Weights of a small mixture-of-experts language model, trained from scratch on English Wikipedia: 9 layers, 16 experts in each of 9 layers.
Below are experts of layer 5 (counted from 0) of a mixture-of-experts language model. Rows are named router (the router's row for the expert), gate (a neuron's input weights, with its number), up (a neuron's input weights, with its number), down (a neuron's output weights, with its number) and show model dimensions 0-159. Each number is 50 + 15 x the weight over its row's rms, rounded and kept within 0 to 99.
After each expert's rows: "comes after" lists some tokens at least twice as common just before its tokens as in all text; "comes before" lists some tokens at least twice as common just after its tokens as in all text. This comes from a sample of Wikipedia text that the model never trained on. Tokens count by the router's weight.

# expert 13
router:34 61 64 67 58 39 56 69 54 41 40 58 84 87 21 51 52 19 61 36 71 40 42 47 73 71 25 37 61 41 54 53 51 29 61 33 24 55 52 46 57 69 24 39 54 34 35 53 48 46 59 73 57 30 38 84 54 63 41 73 74 40 33 46 59 13 69 46 38 49 42 47 31 48 25 31 53 48 87 59 61 44 50 53 54 32 53 46 49 45 29 44 33 66 65 62 45 60 36 48 69 54 34 60 61 43 49 43 49 54 37 61 36 86 55 61 55 48 50 48 42 59 49 45 64 31 66 33 89 57 32 45 58 46 65 34 30 77 48 54 49 19 30 44 18 52 47 28 52 33 41 63 58 57 68 65 40 39 56 34
gate1:50 43 34 57 56 37 51 14 43 32 40 29 57 50 63 36 50 45 53 29 64 46 35 56 55 36 75 41 45 54 52 60 46 40 37 37 42 59 79 62 36 81 49 71 41 26 65 49 29 36 51 41 63 81 74 52 58 16 47 57 65 53 53 65 70 63 37 45 76 68 56 55 26 58 47 55 35 55 52 51 15 63 82 87 51 39 52 44 67 35 32 33 60 88 29 42 55 36 67 25 75 67 32 29 47 51 36 46 50 38 41 57 56 43 64 30 43 28 62 50 26 21 55 29 42 49 46 11 57 14 49 67 50 61 54 58 27 42 68 74 47 44 50 39 66 41 57 50 43 54 54 62 42 57 50 47 54 62 63 40
up1:67 37 35 45 62 62 46 58 30 31 20 65 57 56 58 51 28 47 62 65 42 53 60 46 42 43 63 57 46 67 37 64 49 37 61 65 30 62 48 57 67 33 72 31 62 39 44 60 50 26 69 59 24 68 50 51 67 63 55 81 61 35 63 31 40 46 36 49 49 33 73 57 69 55 75 31 73 30 45 11 61 58 35 57 37 82 46 15 46 65 54 51 42 58 28 30 48 23 58 73 28 42 53 51 58 56 39 60 45 48 20 18 32 53 46 60 55 49 48 64 66 57 59 33 57 43 44 59 52 33 47 08 52 47 69 33 59 37 44 55 52 60 43 31 66 79 68 48 10 45 43 41 63 41 66 28 38 53 64 28
down1:41 30 26 65 39 34 46 75 70 53 56 59 51 57 45 52 51 28 59 49 47 51 46 43 75 76 48 70 46 21 67 61 63 26 33 35 57 38 33 55 53 46 55 56 53 62 32 50 40 30 28 41 39 92 56 21 39 22 66 57 46 26 51 50 87 47 40 43 45 44 73 54 67 56 69 57 59 60 12 44 20 54 48 42 74 70 34 64 40 52 75 76 37 45 50 30 58 23 31 86 48 51 63 75 34 49 48 56 44 63 34 55 56 61 64 49 21 57 57 43 55 49 54 46 34 56 29 34 55 30 72 21 32 41 45 57 53 48 24 51 54 65 62 71 28 43 55 72 70 60 56 58 46 49 59 47 56 57 70 52
comes after: " |", "–", "|", ";", " (", " +"
comes before: " |", "–", ",", ".", ";", "th"

# expert 6
router:44 60 79 74 22 31 40 78 61 60 62 39 46 43 33 55 53 67 52 58 42 40 53 43 82 63 69 50 53 39 57 46 70 45 53 61 58 77 72 33 65 64 00 46 46 54 49 53 62 49 56 41 35 49 70 42 41 52 50 80 46 61 45 58 45 40 34 60 46 52 54 45 55 37 41 17 50 52 67 32 32 40 47 49 42 60 49 38 32 54 62 53 41 79 54 45 62 57 25 57 67 52 41 82 59 71 60 63 26 39 63 54 41 78 57 85 50 75 63 68 49 70 74 25 54 33 70 34 50 69 61 21 35 67 45 36 25 47 63 57 60 59 44 57 64 62 71 18 60 58 65 45 71 37 49 30 32 74 43 60
gate0:88 54 25 36 43 49 44 08 35 65 48 30 42 36 52 43 72 21 32 43 51 38 64 32 60 46 33 57 49 47 40 72 52 44 69 58 75 41 38 57 56 66 37 69 51 29 28 58 35 39 61 29 68 45 46 45 76 59 47 62 59 51 46 37 55 57 57 42 44 43 42 46 69 76 62 43 59 47 61 48 44 28 56 74 50 29 79 51 30 24 55 40 63 57 31 56 60 49 57 34 42 56 62 53 57 48 44 57 91 56 09 81 42 55 62 63 28 59 59 31 56 32 42 72 37 35 66 43 52 58 75 61 31 46 34 47 55 65 26 60 56 53 31 47 68 71 56 67 67 37 55 67 55 45 41 47 16 77 22 58
up0:47 51 56 58 44 51 56 01 25 44 63 27 57 43 51 60 70 32 38 56 39 52 71 34 66 24 31 51 47 52 23 62 51 47 66 40 54 51 72 41 78 47 50 53 45 17 40 49 14 16 65 65 66 43 22 28 60 56 49 66 51 55 57 59 40 53 68 27 54 60 56 66 48 47 54 16 68 38 62 78 50 19 65 65 55 39 57 32 28 40 32 45 45 50 21 48 50 20 36 45 28 61 36 55 60 48 32 63 55 58 34 65 56 65 44 70 63 66 46 38 33 27 36 46 49 22 47 43 42 57 65 61 38 28 41 47 62 65 37 46 44 34 37 50 57 87 30 54 50 42 66 63 73 43 53 48 27 66 40 55
down0:60 30 50 56 33 46 74 74 41 56 79 55 26 27 50 46 49 48 39 49 79 35 32 20 59 62 39 65 37 09 49 63 47 45 33 52 55 38 43 46 40 43 60 36 37 73 54 75 65 75 35 59 46 84 63 56 36 79 44 31 40 58 48 51 45 34 19 51 62 52 47 69 46 61 61 54 43 71 53 37 43 44 52 48 36 49 69 59 45 65 64 50 33 53 51 49 57 47 42 38 54 44 68 47 63 56 76 60 69 67 31 46 50 55 53 34 73 71 58 28 56 39 26 42 54 64 71 81 51 35 14 47 77 40 53 51 57 26 53 46 64 70 73 81 88 56 61 55 46 57 74 37 30 61 51 50 68 23 63 40
comes after: "\n", " |", ".", ")", "==", " ="
comes before: "\n", "-", "|", "==", "The", "==="

# expert 8
router:26 75 73 33 47 55 40 61 65 47 62 25 58 59 29 58 23 48 58 60 47 60 48 35 66 38 47 58 22 50 34 41 42 47 33 46 42 55 36 45 49 42 47 57 53 45 37 46 44 35 68 60 31 35 70 58 84 47 57 71 45 35 65 66 17 58 60 74 30 63 58 42 27 67 40 23 21 46 73 56 66 32 25 40 21 59 36 51 49 57 48 40 20 69 74 44 49 46 66 67 75 60 77 71 32 48 72 40 34 54 40 47 50 69 75 58 25 61 54 64 40 65 65 63 46 29 55 45 51 69 75 37 68 76 56 40 52 70 44 47 46 47 53 37 77 54 30 37 40 39 35 29 53 48 66 30 27 55 28 61
gate0:31 47 32 60 37 25 41 61 36 62 14 55 64 60 79 65 58 18 84 68 59 26 46 52 84 43 66 48 59 50 68 46 51 60 34 53 61 57 49 60 42 57 36 44 71 52 38 45 31 57 37 42 56 32 11 74 38 23 40 53 67 45 53 28 56 47 63 66 51 39 45 23 67 45 40 68 36 38 59 39 31 39 50 59 45 64 60 57 54 44 57 22 37 31 76 50 53 34 34 52 34 62 32 59 75 42 51 61 83 47 65 17 34 68 48 43 42 53 33 43 26 69 37 31 30 31 63 39 67 59 40 57 34 55 63 29 67 38 69 62 45 53 45 69 66 66 60 45 50 57 67 61 49 52 64 33 63 37 19 55
up0:47 15 42 48 71 29 56 69 65 44 29 60 36 78 65 60 60 70 61 68 64 28 61 52 74 31 48 60 87 35 32 55 31 41 29 37 63 61 50 60 60 46 46 59 73 45 42 31 45 20 37 67 25 41 60 67 22 29 57 29 65 44 44 45 43 49 26 50 40 65 33 39 53 59 44 46 66 36 53 60 53 39 58 72 53 75 60 53 81 45 36 48 44 31 51 36 66 55 62 76 41 52 33 46 70 55 64 38 88 39 59 45 57 37 49 39 49 55 35 74 38 60 16 39 41 30 30 47 64 51 48 28 33 41 44 68 60 60 64 29 83 37 39 60 76 59 72 64 45 39 52 45 52 63 40 43 68 59 69 39
down0:63 29 63 41 77 60 24 55 57 57 65 27 23 59 35 43 52 81 43 14 35 55 64 25 50 63 60 32 55 44 54 41 38 57 70 30 46 15 47 55 32 38 44 52 37 82 60 60 50 47 59 23 77 49 80 66 42 73 81 43 64 65 29 55 69 44 37 56 44 39 75 76 61 45 52 42 67 52 51 54 70 48 49 30 43 59 62 41 34 54 33 54 50 71 49 31 62 61 67 78 66 56 46 44 33 60 47 55 50 37 27 55 38 24 66 48 38 42 78 58 59 41 70 85 74 41 45 40 48 35 49 60 60 46 40 44 32 53 44 47 49 65 59 67 40 49 35 33 57 44 36 22 55 59 44 44 89 74 49 49
comes after: "\n", " ", ")", " 0", "%", " 1"
comes before: " ", "\n", " 0", " 1", " 2", " 3"

# expert 5
router:48 65 35 54 43 63 32 50 56 39 66 40 57 58 37 55 14 50 86 39 38 58 52 59 57 56 11 51 42 34 81 55 65 37 70 54 52 69 73 38 37 41 41 59 38 36 91 24 55 42 38 50 46 77 63 48 66 34 53 68 74 18 53 53 39 54 41 56 59 38 53 59 59 45 25 20 38 40 54 45 46 52 11 53 54 64 49 55 71 80 54 73 38 90 44 59 53 60 73 51 62 60 63 72 39 42 45 22 56 60 37 60 83 39 61 68 36 43 36 60 55 48 65 41 41 49 64 50 67 38 58 54 67 41 33 61 47 55 58 51 54 55 47 17 48 66 79 62 41 64 62 42 52 63 36 48 38 30 28 69
gate1:41 39 57 50 46 27 68 16 48 45 32 24 76 54 46 65 62 64 51 49 48 64 37 60 56 48 39 58 37 62 67 52 67 48 54 63 46 13 62 71 10 44 53 60 37 47 64 46 75 61 35 47 32 35 51 40 04 22 52 29 35 25 66 28 64 39 51 39 47 31 32 39 44 38 58 32 25 56 31 37 40 28 57 31 56 56 46 52 37 49 54 41 27 63 42 33 47 62 36 64 28 23 50 66 45 73 55 14 54 49 47 53 34 59 37 70 37 60 66 84 72 32 63 67 60 46 57 55 46 35 57 50 44 46 68 52 32 60 46 46 50 65 59 62 29 64 58 60 48 53 38 44 18 26 60 18 44 64 37 48
up1:45 65 56 32 46 39 66 49 20 48 51 54 40 68 63 29 80 37 53 78 61 56 46 81 49 48 44 27 63 41 49 37 43 45 60 69 54 37 49 45 76 38 41 64 35 37 28 78 62 72 59 55 55 69 52 45 53 68 73 27 56 41 51 35 48 43 52 40 48 53 35 80 54 44 52 43 40 49 64 75 43 76 66 64 19 41 22 62 38 27 49 27 34 64 70 33 49 58 82 39 48 56 31 31 55 68 37 61 32 32 59 53 47 75 44 50 48 52 33 19 51 45 47 46 68 19 28 59 40 62 50 56 28 53 60 64 57 57 50 43 38 38 84 65 43 42 54 49 29 89 46 69 45 69 68 27 60 31 33 72
down1:37 32 62 65 44 49 53 41 61 64 90 36 51 61 30 35 32 37 52 35 47 48 55 60 69 48 34 65 42 36 35 63 34 44 42 45 47 32 56 45 53 42 67 20 48 34 59 57 41 19 75 58 77 57 54 06 60 30 49 28 56 89 64 40 58 68 57 35 45 43 67 66 54 54 39 78 37 23 76 63 74 62 55 62 69 56 77 56 45 66 64 54 55 42 61 61 45 43 45 46 73 51 55 65 44 19 13 20 43 56 59 54 79 54 40 67 58 46 79 45 64 63 50 63 30 72 55 64 35 51 47 66 49 36 41 52 47 43 39 43 62 85 40 19 44 53 63 55 21 45 46 49 41 54 50 35 38 43 60 49
comes after: ",", " was", " a", " and", " his", " is"
comes before: " in", " by", " of", " as", " to", " a"

# expert 14
router:50 67 70 57 47 10 56 50 56 66 62 47 68 71 45 36 39 59 60 48 40 57 72 53 58 49 33 54 53 75 53 66 46 32 56 39 58 55 59 41 30 38 56 35 60 55 54 20 40 75 49 64 45 47 69 63 76 73 04 77 47 59 44 52 57 55 52 23 52 66 34 48 30 55 40 49 34 54 47 00 53 42 45 69 52 57 33 45 51 65 39 42 51 41 63 26 52 60 55 40 78 51 73 48 61 68 42 59 27 42 40 64 50 47 44 56 45 61 41 63 37 50 45 12 66 35 44 11 67 76 43 19 41 47 52 56 43 37 36 50 20 69 38 55 50 71 80 31 34 61 59 33 68 55 56 54 56 74 42 52
gate1:47 56 31 60 50 62 53 57 21 45 30 42 81 60 57 69 66 62 59 12 52 23 57 60 19 43 82 53 59 60 59 51 69 38 58 59 47 45 48 49 51 33 41 56 59 78 48 56 61 40 54 39 48 33 60 67 23 51 32 80 35 39 49 50 60 34 47 59 67 38 49 64 62 81 71 41 76 74 55 66 72 43 70 66 71 37 59 37 55 84 55 47 43 37 45 19 58 55 34 33 13 44 34 67 56 39 45 31 54 51 40 37 34 45 50 65 63 48 48 44 63 71 59 32 58 49 39 33 45 80 59 58 28 63 37 55 58 30 70 56 52 45 30 50 08 52 61 32 62 24 36 65 56 39 53 72 68 46 43 53
up1:50 26 47 64 64 67 57 52 16 57 69 42 79 53 54 46 39 50 44 11 31 37 53 35 35 44 66 61 71 59 55 58 25 58 61 68 49 37 60 07 50 41 34 46 59 43 38 54 82 57 70 50 62 23 56 46 47 40 31 88 62 54 52 46 62 66 45 42 40 42 47 42 40 46 56 47 26 59 63 79 36 50 70 38 38 78 17 76 68 67 48 43 40 41 66 60 36 80 61 59 39 45 64 59 43 39 67 29 29 43 57 38 41 65 60 43 43 54 65 55 45 18 27 42 54 52 26 36 56 32 60 46 49 44 40 52 69 39 90 49 46 63 40 41 39 41 49 17 55 44 57 71 77 51 54 51 69 37 57 59
down1:34 63 56 54 64 37 35 52 49 34 72 61 38 26 27 57 31 31 66 55 32 41 38 48 38 60 40 66 41 53 61 80 54 31 59 69 25 35 65 60 67 47 50 66 62 34 52 44 50 48 53 55 44 28 42 05 61 78 52 42 52 58 57 25 54 27 65 44 53 49 77 37 38 69 50 31 48 33 80 61 77 72 30 35 49 47 46 55 77 60 74 33 48 52 47 45 25 26 21 47 49 46 54 60 42 53 62 22 76 22 57 48 49 70 71 52 57 66 60 20 42 65 45 44 63 47 36 59 39 84 34 32 54 59 41 35 44 38 64 46 16 49 54 55 71 30 59 58 58 54 66 67 53 53 37 55 58 43 65 81
comes after: ".", "°", " (", "′", " 1", " 0"
comes before: " |", "0", ")", "1", "2", "%"